Weights of a small mixture-of-experts language model, trained from scratch on English Wikipedia: 9 layers, 539M tokens.
Below are experts of layer 3 (counted from 0) of a mixture-of-experts language model. Rows are named router (the router's row for the expert), up (a neuron's input weights, with its number) and show model dimensions 0-223. Each number is 128 + 24 x the weight over its row's rms, rounded and kept within 0 to 255. Numbers have three digits each.
After each expert's rows: "gets" lists some tokens that make up at least twice as much of what it gets as of all text. This comes from a sample of Wikipedia text that the model never trained on. Tokens count by the router's weight.

# expert 19
router:115145094132122132104181108137111104130112152099103116131120136164096103088112146176122148154123119128103111122126125117114143106134130136108108135131114082162103098094107135161104104132144115145166109120097128083135144113150139117105158165135096150189110117119101169108154125124117102094074114094161155125125118113136133156125116110148186141124141139167121113136089125113115146133095130121096137091116151115187133145068102145141079140117116078150159118141176155118130126120159080176126162141153119135155120138136174160131114144094123073107101129147141143132106115127150143166112108113133130109095098134093100101153100143116144143139142089158153085132132167108132169151147
up1:096127135097127074151149148135127123117100072127160135139114140111134156135129115123142080116087131074101149135092152144133132175153121129141177094112164160150150102108144094107171197113122101089101140156157149154136104103142144173131120134119106126123160134119153149133075128096134126129114117144165119082115129147099118120153119109129102139099158151107160101139153122184123155131142123141126106171120124155142108105133115128118112154112136119111123134155123115123113102124092118136122099072123106139113132113103174146105136144139098169150090102139151120123089147135100151127113124147116143087142127143103101093102197132131159172162121159114142106141144147075144113077126
gets: " of", " ", " into", " +", " be", " than"

# expert 31
router:106153115108121101140054116093139105131153108183095097087110085118093142130121123097097105169116131127151134080127165092093129146131124103113143120147146160172109121168128140111143113163089171120118140105095159132102130154082132109141090125147106179130109125107155147138149129139126113100113147126141133135131111162093123111109109120164143152132113113129124138138152112135105100147112125132124102118143120181118141136123148112101157135107154104092116129114122113109119108125170099100116125116073140163100129146131076108078143095129139129113128148103141152104147100136192094139130130148077131127139106126148147128120148092133146143120095139178167164118167115086124090108072
up1:140160105127130123174171163135138127155208144115077136099113093133107111091099117182128129125153152147128096109096134171147137131088129125102089174135134139110129100161149156126159135123147065161172151098137088100129143128132143145086165104094126128120139118117110100135117158145120115150149103156152161158139147141122152133149105161150125132130094090101159169132154112097132143142166087159151152112119203085110132131139115107156104123118113092140121128097083147146117134143121126116193125113135119141118122156122116122121104156166150123118149144117129135150132107111132115123140099131152119094153144114100121107132109116121100126131178119102118145152088116075141147133109
gets: " in", " on", "-", " at", " from", " released"

# expert 15
router:087114138172081170097142119128085114094140101124101087159167136110113158107152107104140091161104112150153143125149147166155157105100153122133137150116133138169117126134108172147129106158125135129098150123142099145143106128170143132074142139135139150137128124158126145129191136127162147161148163126104122167105135128117104145164146064137156150096136147159073126127104132143124135113099106170146138125123111102127134123067152137156155101172130157145145138102163104105149143115130141104092123105142122143083120146140125116134143097104143091135134137106154158126068130095141105143120051115118163113148135150136121139134162110117098135115141164151138155105107095122110099152117
up1:096166120106172138173168142144178145163102135110115122133111117154155099106103056108119112160103115147134151128144115144136139121110125128144152124135111124106145112130143113100131149105124086124203146083121115127111166153114142137132117114103146089141123161102102116099084118091130133132146119165100134162115162158093088149109158129119128071146155146112169121129157157126141113091143130118109099109159130082083189128134120127098126132154094136127143078137085124109095154101129114122128129112137190136140140144119131174132162134135140163127130120128165118126116166124115108114120166119122128152142136137124151064152123151117123114108131143141104066094127149120126102088109
gets: ".", "–", " ", ",", ":", "°"

# expert 24
router:112103138109123100136132165138162166121150078166122104128101122157113115093092107094109174150129109149129105080166068131093157114170140123101087096122133139158116136154076167120113145169144119137149111124159135105138126107132128132107120144129144115122115122090082133109142146104112111103113110108115143127122125124110170135139134157111150143150120137161175101120166111137093141139151126113128126111139134137120143127089144155146159140107169094124141169104137138102132083150148118174138119107112134109164138116102156166140079122141114121149137112127148154156157153145066170120122088115158132145138119183118150127172141109105133149078173132138073109163135091123134156089115
up0:094138126123135164133170125118126118162127141095137130145152112118142143132141120112144170176120131154127128104128135164113108108152122114106115133127129150137093132103155144125116128125119126096132103158149105142116127151142136129184106098118072130099119165097127132122148150105086123070123161125132180118107110128129137107076123152126123081116127111110076113109117167145119120098167129142130102160126092116111170153101114156136151133115112122094127154128136147098162124110124117070104098150141104146125149146144142093104093136139133078100117100100093173159109115141124092120071136157126134140111150127100115128110072093160126138182120136181090179059154116122124165139133
gets: " to", "ic", " %", "oc", " same", "ial"

# expert 17
router:139172140165138132156109084143118123120127131133175075116166130107131133121134120127148113092105138174141153130138162123157093096114118140152107152107137133140132094116112169153119088099103111145152097097118107149133113148143148145121176091132105129148110149086139111128142128165141137139123150151155141138154095130160138141103138171098148081116131110126095137167105119100152148117112140177148167094124131103113137140079101102167110076150101138140129077126113110125138104161104123070151123097159127156084131117107125126057123124129126130153137155127154131104133133090171100110129125094084156165150138130126139100173102130128094125135111143165160110075102115165123112107123
up1:097121121138080122116168080181114138136169132107115113137130134145085126147148158121163135201085070168116117099091121137139116110112130105087200145132152110165142114162127151095108113110133079155132133085123142116147138103146162104089114130124108095126111103135134114135123101069123132125152127140162117120129139155082130130138142126136134121080106116132185128125130125146129114112136107125132101118147136090140120108123102143126117169166132150137118126139144163129112135120121152117185163169138168126147149123124139142106099146107135184058139117070155147145153128166134126121111139114127132126144150109123111111113091127117116130086112109095118150130103116103165099115164
gets: " |", ";", " |\n", " –;", " W", "%"

# expert 6
router:080144116130134076140124155158167131116117122137156099156099157127137136165095123136180148175098100160136138156160121172139145132119157089120171127092134113088118146128093093106133123105121117130113095094141106172174113119150121150119113131121114097084123172192117116088124111128156118110145128137133098090154113122162146133109114169080136124094141172154171154112156106132122177109136126119109133117132124120125123123141124116117139090135111150124112111131153121121109118084142154168103133124125114114178099112083124141124159119130088148159170108135152138106136198119103133155135149165135107101150154123125167100126149117116139148133158174119167135101154138083110126126141
up0:160133117094133153114114133096097104130141194121125139082161142167162112138100134120116138161153166105139107125143120111133132146166103080118142122155105148121092106145169200137140120150121132101092111142117123094169160135150132138137114124168153122115148122140131150103124087133158125121116108118168137164116103142137085147132137145144141133078110154127095102164166101139116124162151158122125112134138131156131134139104072209118100123147173127135126108153083151143130148157122141133133121118157112115107148127107189149101106143103132123102109130132074140131108156159107155176160137165171152104099126093127134144144108156104117130143151157128156160147155104136153102108138
gets: "1", "2", "4", "3", "0", "5"

# expert 22
router:186131162114149162113147121097121128122117135087139094181108116083153130130096133092126059113121125129067113156153121084131118115108054131058125073102158117117150122111127086139134125124124129122145135092161131132117129139080119124100138108159151116163161170161110099123114103138119103145120122113176099159171157139124159134114129124140125096115103116102134121139154108135131094121111095163129164105132094111125135117168101136122126076140081148125112152133100089129144112146153146155136116137149123117113140165122105132115137125125114143135137158115117124054137134118112085105146139132132129139136105159136149130087141150140100126161114131111133172094075125141137108120149
up1:131128109118122118122145144119093138094129133145118108138130154164100137148145112102120137177103106084115156126116113147153131162117136135176106107120131086081133121135091129114116147032124130095121120124081127075153135129138149152122132121110171136142148122151150158090132105115094126099073084143171091144139101081128175124137146154118169106167150103099117093125159136110175139074118132101131148104074126116124126158141143109133111129133148113161129145103102127126113154125146145130097104142150111109094097135121073147119104124119139107128130163104163146158131079095124129139117118105091147119079100108082127146102090159125110140135082152149134146116136149137123140125122
gets: ",", "1", " (", " &", "us", "um"

# expert 1
router:113139146119129167135132130124113156161150154115114102117129146164130133099088132136125142137137138092177128119125143107106145118102097090102089108109100134083079132149147150127124095152131126152111138113117150135126124150150051159144140155109124164116126154177140153160110135131115146134112090120081110119166084146112118161155145194154150105144135108131166143128079135095118129114152130145137122109125162098126150156112123140144124160135143152102083123176140154090116133097128142124094149169174106102158121145150155109135096171153155135117127080130132113179084098150127145157155131178126143117124087106125166155115130127152122122128129127171114165117129117148095177103110
up0:149150112140084117118119141141139105104103132146141125094084151106136095125120130154150144101140110111092115135151141140084138135173126137146185142123153157113144142104152076107121143146101133155107099101119129158165119174099136107131098125112110151118130172163128121125103110108130171140137092157162137103134087118140125112124094132147115121116109122125144126131127134149130116151134139101101103168118136182111085105106134123080169081136137134166121160150143074100122108126083153138109129094117196164091143098149114126138112170148206088159124119149138141134106130147089100096130154147130128152119120134159171156130113116091140158139178120141100122092145151114120154114131
gets: "'s", " was", " be", " is", " time", " been"

# expert 2
router:156152115107117145117185101110106134103116155116149116143118109105125095129160153099156104155119128104104121130110130108142168121106169126112118125132099114153136120108125105191124085168129112157132116082158073144187105138163104152110082110135081163162127157102140134115098088141153094171111157127138146120109155140161134124098117090121144112125110168122141165085115115147099141158138118142106091115148131115103133112135150081136094119117156127137152145155153149157115126143072091108166135091150166128114127126103132141056121107123143156123158137140141150125044146135145141102118168108125127153126136138110144108159121121101128121130132139131124132068148116112141124145131
up1:128129130103140145123141114150139119127164152101126144138150142108106129129137115132160091111111143111144105090163117108138127074097141179203126143166138154147089106148141153101123159084102156142117116152128139121074108113148132159109153154122129112142072082116120092132137105150086146137165133073102101139140123135147115160132130131155088120116097116135112094147127156144137129110152121144165146129124143084129167180100145132143136152135111102114110137113096124114126146098131101141119162176087062123144146101068109108153148135116109146139120145054154123124107157146132124094146156133090172113120152128117142113103126133148135139101084132150143123083146128101137133085126
gets: ":", " |", " ", "=", "):", "|"

# expert 26
router:148124159151093103193137105107148090152076081105120110117137143153143128144115133117112173177135140111157151173095146121162093160136138113148135124138119090112149153108135094080138114156128148122093145126123166121089147109115097146163156125136082135077101144148149124101114111132107140123124095125139123074140110155073128131112074129140114143115116116113121116112147109098162133113116116125126106170096115127101135116146127110112152129170138111160118145113135150144098152137091174108144159114087172133119138115092089108147139166116133157147120150139097095104126144139100129098155135144124093117091076094116132134129124157130167150126095122107102114159183139093109129093110
up0:126133117111124148096104130101136121109164135132131141115107145102139133160143088153127100136187150091092186072159095103126137123140139118085140162108146101146121150168133097141118156141133116099160107118128143176080133148132144100155156126120192188052130127108141125146149145119143131165144075157108114136115150134126104151133139123094126157141168119144132120135156130178086102085123082153087135155136149095128136128134165086139114112134108140129139102101106119101124158105150116126100127106132124101120187144117122123108112141139111081123089160100089118119135114116139110109167130129128168137122127151147155126086142114100112140128112136135139147131098136132128181171129
gets: " (", " which", ")", "\"", " who", " that"

# expert 18
router:097112133111102124119127154137110116128119159197152109089121168144117145164154128154154162086103141095089120125146136179152121101115172140167109131169140101164127127147146087125125177112122125162111103163145127131102102111148118100123105111144163109100135092138126128105103136065105115148130093119178114143111162104147113077110163152093099114144115114130131137104104128186135141114137132079104096143130122116180124148130144136149145098137127111136188102136123129124087173134117115140109115118119077140144128106136094127125143145168137103124113091133127146107153107111126151133081148134126123102125105104156089180133115097125134112118131100099181151091106156133126113133150
up0:133109137108118123110114196120155155168104111131081140094112160107109104144153128162101134158113118108129122124115126096145160106138133172105125128138161131100135100137115134131141154155159148125153135116083169141133145117117125093108151145119143138149098118137117093117173142116090125077130121128134125152148118153115169107104121105158117135152111141195118095135163139160080148117107121137128091101104131099097135142136121127058163154125163135136168135147119120129159140123140088147099126067165166076146143122124146138130127124138093137103184134151153117125155136100114164136122154166107135110113122094109092139168174140158127086165088133125138105141091151083130150120123
gets: "k", "z", " of", "h", "j", "ak"

# expert 21
router:113131081137176111148158146130185182107148131133124113122148115110124149096114143146149143136161133095106111132110115130145163108134148111114105152145117097136120166140109159130097108106135099140138119130111182099118130096139149122121115101109153108105131071153166174170101136105107134102133163076133178125106168092124118124152095162138163139145156098144158112153137111162115139107094122137129138166116141152167138127119131147143169182100110069159122104150129137144116092140131105154119151148151107119113107158135149152162153165120091090128083170130117128140140099133124151180154118151142113117115163131094107107119142135125122150156140136152121140183165091101141155110127
up1:115124142119113131074105072149127102137165099095099132112100107101140130134116146112145095138161159192143158170144138108145128151141112165154135097135093080133134127112143124104139100135162089115152108131116119144114113117139118095128123120074130140174102128134132144153129138107170071152142127161139119147170151158145205088164064133152094145090148113106136090126130132099104112088149116110107153128132134122138131157134119132137091106117122148107139160112111109151122121126155162128122120147116105144121128144164139103118123116165144130098113140154130164132143065108167102130137144088123141144176132138116139114149150136102136122102131110154129136149064154146140157175161
gets: " of", " with", " to", " from", " for", " in"

# expert 14
router:135088112111178141141139113094145095131117113113123080150151151105160155137104134080130111155122151164079176093128138111111106166145135130135102124160134157093164104123153075103111102097122120128139137105151104141127154163084113127148119125180094099117118165087139083137132127127135088155144139131142068140102143178101112121145112121175082139152123138095100145121184070116166147120129096160136128144127099103093129152137137127159109114114121125118113128120105155139137117169152105153121139119145145137137161125144127108078119141139151158127075147121150104083110164114148101114141143160136117108103161151125119117085113141140083125161133128088157133129124146145124119142125
up1:118121145138131126102128121140129158151120108133087143105103123121127108135131152129122142120120124111132161089148135115134116105159150109091189101151128131140106120121117119135119112116085082125148122134139154109164139114122144100129144096133100140094107126153144137109160135157176161095141114135110162151136154102117134128102112150183128088157182075132138127123149120068115123109108100159104151112146144165151156183118097092142130119164198140142139138141095168145141124124146113102116082117139112076115098141146112161114095130133124097147126090114082168133082085140118148106143149093102179133106100156135107133144110128123109063115160133111121130092132100155111121077153
gets: "\n", ")\n", ".\n", " =\n\n", "\n\n", ".\n\n"

# expert 10
router:156164107126121139147158149124158069158137096131076128155127137139167133112114152111158096129156152150167117144076118103120161101120101114110083171119131126127119145152129151154112162113132108131114161135136145131098116141104114151223090115094148122124119123128127139123143110122121105126112141136106131123132162163113132150181155124105155091131128112121124108084126093123146093115143123166142144132111168150132142148083148112135158171141157093127135120184109133119136124073162119134132166103115141141138114101148138112133126159153132138124129128158114105178146154137155149149197125181164146128142142092114159114116124172141132177154095146119120152158129115164119157130102
up1:154172115180169148131103093156139122136087133105107134090115083121106089115143165162121107119108153117142150148152158127113137114116163130149133058112137110184156120143164077082116143096119164095098147125114125140113144100167121155106088134158123144084118132121123124099143119147133164099115105135103134123138100126135097111120109119127142148127133111154133118174080077152106102158112156116113129144128139153107153127140131094093070061137115108135118125137115113091123157099117163160142134120126153111147120140140087111122133115152169128140158117131137120145122160102132087114110174129133124129123135116180167160124141099142115074141096086114120097090130143108113126101127
gets: " and", " the", " by", " The", " or", " but"

# expert 20
router:131147164183108117145140116121110130096141095131140142135112111137137132130098124130097092139128116153125142142121142149093112126102137133110150095160120127098160126132137137115148157158109111094134090109151140090158123094144139103107136144146099100127078158133142080166111177077109082107171160140128119104153127139104158138160137096125096136133166138115139091163151115107137133103096118160138116126119129114079126109116162169156081143161128112107092152148142172104124119166143129188145093136152175111139116122115108126128107173124148151136147079083150121148134098112111090099127146114166119137091136130127128106116173123170153097159159145150122129115092147171166114086152
up1:168155127132126102173123100111105136161127130150148149139163144217147126102087073122100156162116116109123117095086122107191127118177155110098151163151147095153120140131148119080107147107158152146162150136138154073136150115123123110103132119120133149125146171101146130090131102163170125116119105131128129109130147128169088120164136103114119124117102078133124136121146130123146125129120086101130120131133162159160116174148104076129103131128140097129158139133116143114154152143101137160170095151160119146108140132152148096114124139122144104131151153155134128147104108142151116139087115102145140150092101112117059106093129121107165132102122104154114111136170133148135153122147
gets: "9", "0", "1", "8", "2", "7"

# expert 11
router:136149155142119138108135105104123151128129165127117093135109134118139138126123141106098127140142128127112157145135132114148061152103144142117137142106142130120188125124166095087089138133115117096102165112094111138090158112130131066107134156135102172135160160095111132097137154120100100172093112126099101131109114146062157140096092095144128116117119105112107149154142145160149097096123126162132138125097099156112128117159151120127107139144094130068116140125091099132143158125129161169135136112129132146149134110126060123088116115131123118155179113140124099116133118116170137085101091150141071114101167176161114125094117139112161121132108154135130105092087118129111127172156
up1:091129106159137124165123144134152144104117105128120154127094155084092191124125137095112098161131114140148077156149191163138153111158116137156121154129157183131129172132103119126094154142096141099100152137112166125137111136150101116117111142101067113160135096132115139153142066132156119148129096110161099157110080132108102089127125119118122127091133123135114134165158114107108158088148119135071096147131150132139120120138153145094127143142130128105133111111139133167146101086122157112135129111116115148153107111153163120109102154160142147159099141143139123131128128116178141161105134140112201144145107140087130122128184119164095126109157105128114150163107152132127105130140
gets: " ", "–", " [", " New", "и", " Fair"

# expert 29
router:116146071139117121110122143099167101147094155136120097128128114112158119128119157116141089137113084194101130127111141111113184125116147112134163129128111130132167130142140138156128174061126111126102131118174138135125090106110104140171080137136112118095124161110135133105145119121114092112092101147140120132120101141093099151068102113144135088117120144150110129084111104120111124126111154131162082140139120154128141116095125116139142149113162105113128130114156103123135059161130083115138127096108131137126100103130113114140122108139135125114133159161075104108129137098093139165177152144167136122100187121120146112154137124141126154139111104126192174111161086152144127140092
up1:137095117176108122077125132158116111143146113160112114111123102160132123168159147126094135135107139106080118080143141107116147142148135146109078072119128137147099145142095128109127136132119097099156126156138126098096128116104138194098141137122086115118117092155106122109126152142112132128152140111091112115111133117150148153151141129100108133173089088128108156115104150146126126139125157161105125118122131107120155113120151169140163057107137114132163182146134061095125106118160115191120155129119095153132118132187149111138119135125098129135135078137149149168122119111128145137097110120123165127102140143076101132136120137112105086119178148086178154149124115108133144130145
gets: " as", " by", " for", " the", " \"", " with"

# expert 0
router:120112146099118136100108114139124142094128157099141105113120140130147149120105134125143124128073110132153149127117166158156105113163083162153161127107117112119112104126104085143100116104163151139109139109126099168156170152118087128102154149144085129126121130153129115167110096107142129121143107134126095145182099101132125138118162102132105137141169165149105135170111124085109095140139134087091111147157157123108101120159124153115109118134150176153138120123113159124159154138180153146131109120134102143175180098121160137160134102090190167110136143105106146117134150149112101115100137098162127129165129114125153123174076102104131145140149142093095117103094153161104074143134
up1:143166158156098120128126135138105147138140128107100144112107138112124104133105154160116081125170163145169121151148132106117152112132119139095148164106160143124139153086148141124129119131101179123185139125123167115145156144102120120151102136131134114140142146135155119164151086133158123120124095088124116172135081155120138109143125165138076098145148111119110135090123132111201069131156139124116097186120159111138150149084106160091139176158105138113134131094073148169088125109145145108104126147138132139102143157126094093168138115195095134122136152129157123098116150121129109120168119121114146172111111134102151101119129108139125150089126110132110153123181126132142111139117
gets: "N", "R", "B", "C", "D", "M"

# expert 7
router:153142128113090139148158091119125128163124108081124093141150138161133126124144139085148107121146136164176146165103132101156110151120145142134110154123117154112142101142130136107134139193123127153123138109097119137116127144116151138158178145125075149142136143099131115125143098119176139132113101126111081088157140150123112119165163059123133129135120139113114118121128116125116113132136145175159125182140156140128116120150123088115093145138094121092125159094109131131134156133163106134140124103179144132096146107148116140183149173125080143143104190132073124182126133138147140103187119116143124134108122066116158113151128112123121122136106141134109141194148116162145135156162
up1:135131149152092127146120159135150136103116112126132136143133148138110095139101139223139171114156088127152119188151134143135101148148168137101128141141132120155183127082134124148149115088111098119125108166106139146165149139123120121119108129113139164145154136158155204128148095127171117144111110163130150046136089138171144131089064127113131130161143123118137137130120112110145107148152089132105083111094053126107135120147095151125108163135158169117101140126121133124121137139132128089120141152151142118120118123118157122122124120139074114131104125176132134130161096124120115099125143193114117120130149117102126122133100102132146117147146124108089122156120117108130128104119
gets: ",", ".", ".\n\n", " he", " He", "),"

# expert 30
router:101128149115105128113113123090106086140162096116110106105121101110109098124112110073119151176126147159105145134171159133133086156130142116126135150140110138113149097122103111134132160136122109160127151119142080130107121144124142144136167118147081124145113112160137076131119141156165158102087170130130110137128119127175165136086111153132119128102116128141110107153137120151177110161141120141082157105082159139101120103138096106040175108140136135155101121112159131088117112135155148089139105100109138144084117148163130145080125101143110120136148120099162096108130097114154081119101134134090141112110143173137160118141144125109125107123105098125109128167117142142109131093077
up1:179149108125123119108169117151139149157109079105165135160160130083136161107113127117148118142102144131148082104099128159117159124081153154123086125120101062176113129099111133095137126155135148123152129114132133126115176155109125139096127165114164176152171143140144101150135053075134118100093144083147129158129133156103085166113112091129114112155115133094132094162114160090148076133139124160098130087148121127124154116151099123139112170113109134117110092136119158126137139147106140171131149134121143133176133126135124123182120121117103106130122129126102139094120148170129144103120153132107153144140098145098171092137101136121130166117117159107131122139124128159126141126141
gets: " September", " May", " October", " November", " March", " August"

# expert 3
router:151115124086141148085094111148173121081116097092141081117131107103153126138079126159111120100163141149090119139102107109105125170097103139120141096147118105067165129145116126111149111125141114087114133142147115146150137095112119117102098157129114123152111129174124106179087138155144156131146109177143120130184142136135114137089112103175108118123106174092158151145162090128141109118110156139151136134128116141116098131092106149097104095163128162103121163157117103138091139161145185130165130095102160112139136136110113111090143133114153147114185117155089117149094111118109152112162148158154124123095153139112128114152115130117143144139145111141115089101167139142114112137118
up1:093125130144128117107161148128146163130117137126098151094118055155114071151134133137112144109113100153123139142138073122133126140132137137129125122160128137166118124180142106187123154110113099100177147086135127156125150161134145146137132140142116131117135146137120163128127126152120149093122140082149116105108110064109144133158132133083205120126110135132125165136119108144121058144107168128169157150100099184142143140148140118129132127101118094112147121126120106119178162145123095133136145139144134163127124183110102123147171106107144137135126123135127092121169092151142152124134111121109141117079124123162126160142098071119154116146110116141108091139154090085147155115110
gets: "0", "5", "6", "4", "8", "7"

# expert 25
router:076153156170167113081127139125092138088132090146126099125137129093117123131103101156135138104090110118119133130176132139137120123115087134145139135094111118127123103123121129091125107127105126157161096117130104140149150101152143119098150150116117147151118127194158086144123142127152156133195127149142120137184125110173130158147095124130110117137144156101160089159137146127113142115140126163161164119113134087095162152070107135096087076150123170145127131115090107132157096101178180128118116118105168140115087142126164107124122147113123100168163089126128120145124137099126142114098145093139160167122145164099126120151180094118145142135151148154113131139134131112134112137135
up1:173166135114139100158105154133136153174130141148112146119131121141115170157141121103138156106144136128130149132120166137036077080132118183151129177114118143131117132161124178185132122122112138114120127098103102126119147143100112107144143137133094134107147147126092113119089143121140112096133128175142152083157122077109108151142159131153109151141124122142150152126102147115103135116178123084097182123158164136132107128102108151098100126118142129179133119108098122116134127140128133132140129122107177110102110151117120180140138142111105085135121115164122149127178154148115121111103147109106101202128151120135122115124082113097160131126142147126146124161169129118098137124103
gets: "0", "5", "6", "3", "7", "8"

# expert 5
router:157122186153161156099137121170107149151116116147148106140117091140133103117137153128104121117111133159179153130132093104134102168140126136135115134132115135132171103107142120161143071129142111128145112079112064083131125153106150141122113087131061149100116139098108090146085136123106173173115150092110146132161098164083124150157128157093179150141111104130108157140166119089170114148146154155149119120146125152118108145156102123134098118099075098141117107137123129166141124164093121108154116131122108144121115138137116111108142113116102115109133132153148110133136120122145156071152137078093122134128088120120133125111071141122141126114108088156101107116107104115145124095147
up1:147142125121101120132116117144092128130131146140126132132156114149144106098124102168097122142152155114145158136138121126136164140078097143118145146132184173129148121123151115122106113161157113197127102131098109095105097102137138102184118175109162134164129142122144174131125148139129192118098127116163142152116162130138144095144154162131115094178119129164140141132138090144111114106130136157135122124100204139157101132143115140137123152125125096111151108168152166142125141107112131134139093206099150108103138112140143108139176136107139114133096139130143107111133057166117092116146099147114148152161120113148138124108149172164126131148158139114114102138147171156159138099148
gets: " |", ";", "'", " University", "ers", " States"

# expert 27
router:115098116108146155106120163090149133144115158151140094113155092131082172110130130145157136106115106138095160129151167150141125130130136124168116132098136158135138086131149136116103139104179095120090092104147130135106130093126110105115106179122177103131126149151113144122120158126096120140122115149104168111074113106141137140132130178126070130147104128131128092129107164171097149091128126087100125140164102130179136180121074135158146077135134154103172104104076119167109179130114134113141131159109103133163142125125110124143098093144138135119115094134135151101110123115116120104088119137134104123151136114167120135119136101146113086137160100094139146111108158124146103122177
up0:125107128124130127109155161140149116096123115113107098143110150119134153165164088115127093141094090123116155134138173119155136138130127135129140098112159110174117133119155125116192102143119115109139155106115105139127140100088102093122153114111083158134133159097159147127133163130119150169116134097141121141149123151097136108119104100114132124140156128095123130123153104141130139126071112136133100126120149169143133161116166118146090134139080101164180125201152111099160111097125170136073143124127093156137135115113129113137116127097074104140145121113076105128117148090158114102151087119157135104160057101131150160147161102163115151110125082114146138124135133142148165094123
gets: "0", "1", "ch", "x", "ach", "ich"

# expert 13
router:110125152106143091152103124134132143114117103156147115129100140164104082166136079156159126148135131106126174067093129088111075098139131112096094115165160107122105177123145122121125112140115134104173144106129089124114134149167145097188146102109126142087126125120147137140126091133140073143169107141098141124083116139059113115144072088129100148136133136109141143124117136158108114146161122097143109161139114155108118113088140126144137191098168118112122129103159180139118120120086163142143112152126112155154090107093136134121145123150118185151149148109151106131132161151154138112146123118144087157147155135144121139107119144145130099107111134146127133152160142119145117142120
up1:136138152082139101115119200087124128131115166170102135153120127086099140096161140121147164150153157109157139130119139107111119094116126109134174111152091132153095128111122128133118112142120124100136158138125133091106098132163104113124141100065178131118219107152120109141099143109126128158126110094113118127126214144148141122179122126119140126114102133135140072114139170155132165140137140129109148158133180135129124121131152131107125149146130105114139159106138132142107139113119103114124146146119126108170117095122112125158120110136106138132162125190125120130160079130131173125114153132077142088147161120149123139125118123150109115123170052134114150144132116149118134115132
gets: "-", "|", "==", "===", "=", " first"

# expert 28
router:150115174115184116133149114143162140126120122097123099161136134108164144115117115081125163173120167115089122182117096101134119156148107109132143111140139153133143140095118095121148109134122128137143134135133099106154143137140153102132078092140078103175118164152138124117129124138090130113090117083156146150124118158147124105165060184172152115098115138087074116164146139111162155135131094118155121107139152096128128087116142121143134154113090126117115180117117165147097125128082134112167141127151153100120156146129144106106132142152130113152098138123160113108103162108100118116135142134157136120140131187113174141099144108114126110155114144149120122118116119093097168114172
up1:101109123138155137145126138061142147108127128122096123163116145103126136158136108082100124137137150175120144143145134113121138153077120092077087168153111111125117147113162080156131087121135117124112183128148153123149156159062096155118153100114135126135138137134154120080104116104131105094098141122166125157099088129129096104111139108137111108115147181175147123123135102141154114125146120135116122047109171142129133112145089114103129134114108147165112120134159116156140116095129150130126126138105104153123110135146133165146154130123105128100108154141120142104149123151144091170084164170146108140129115103200116135137094119138107130114149098163145159119175149122142106124115
gets: "\n", " the", " a", " The", ")\n", ")."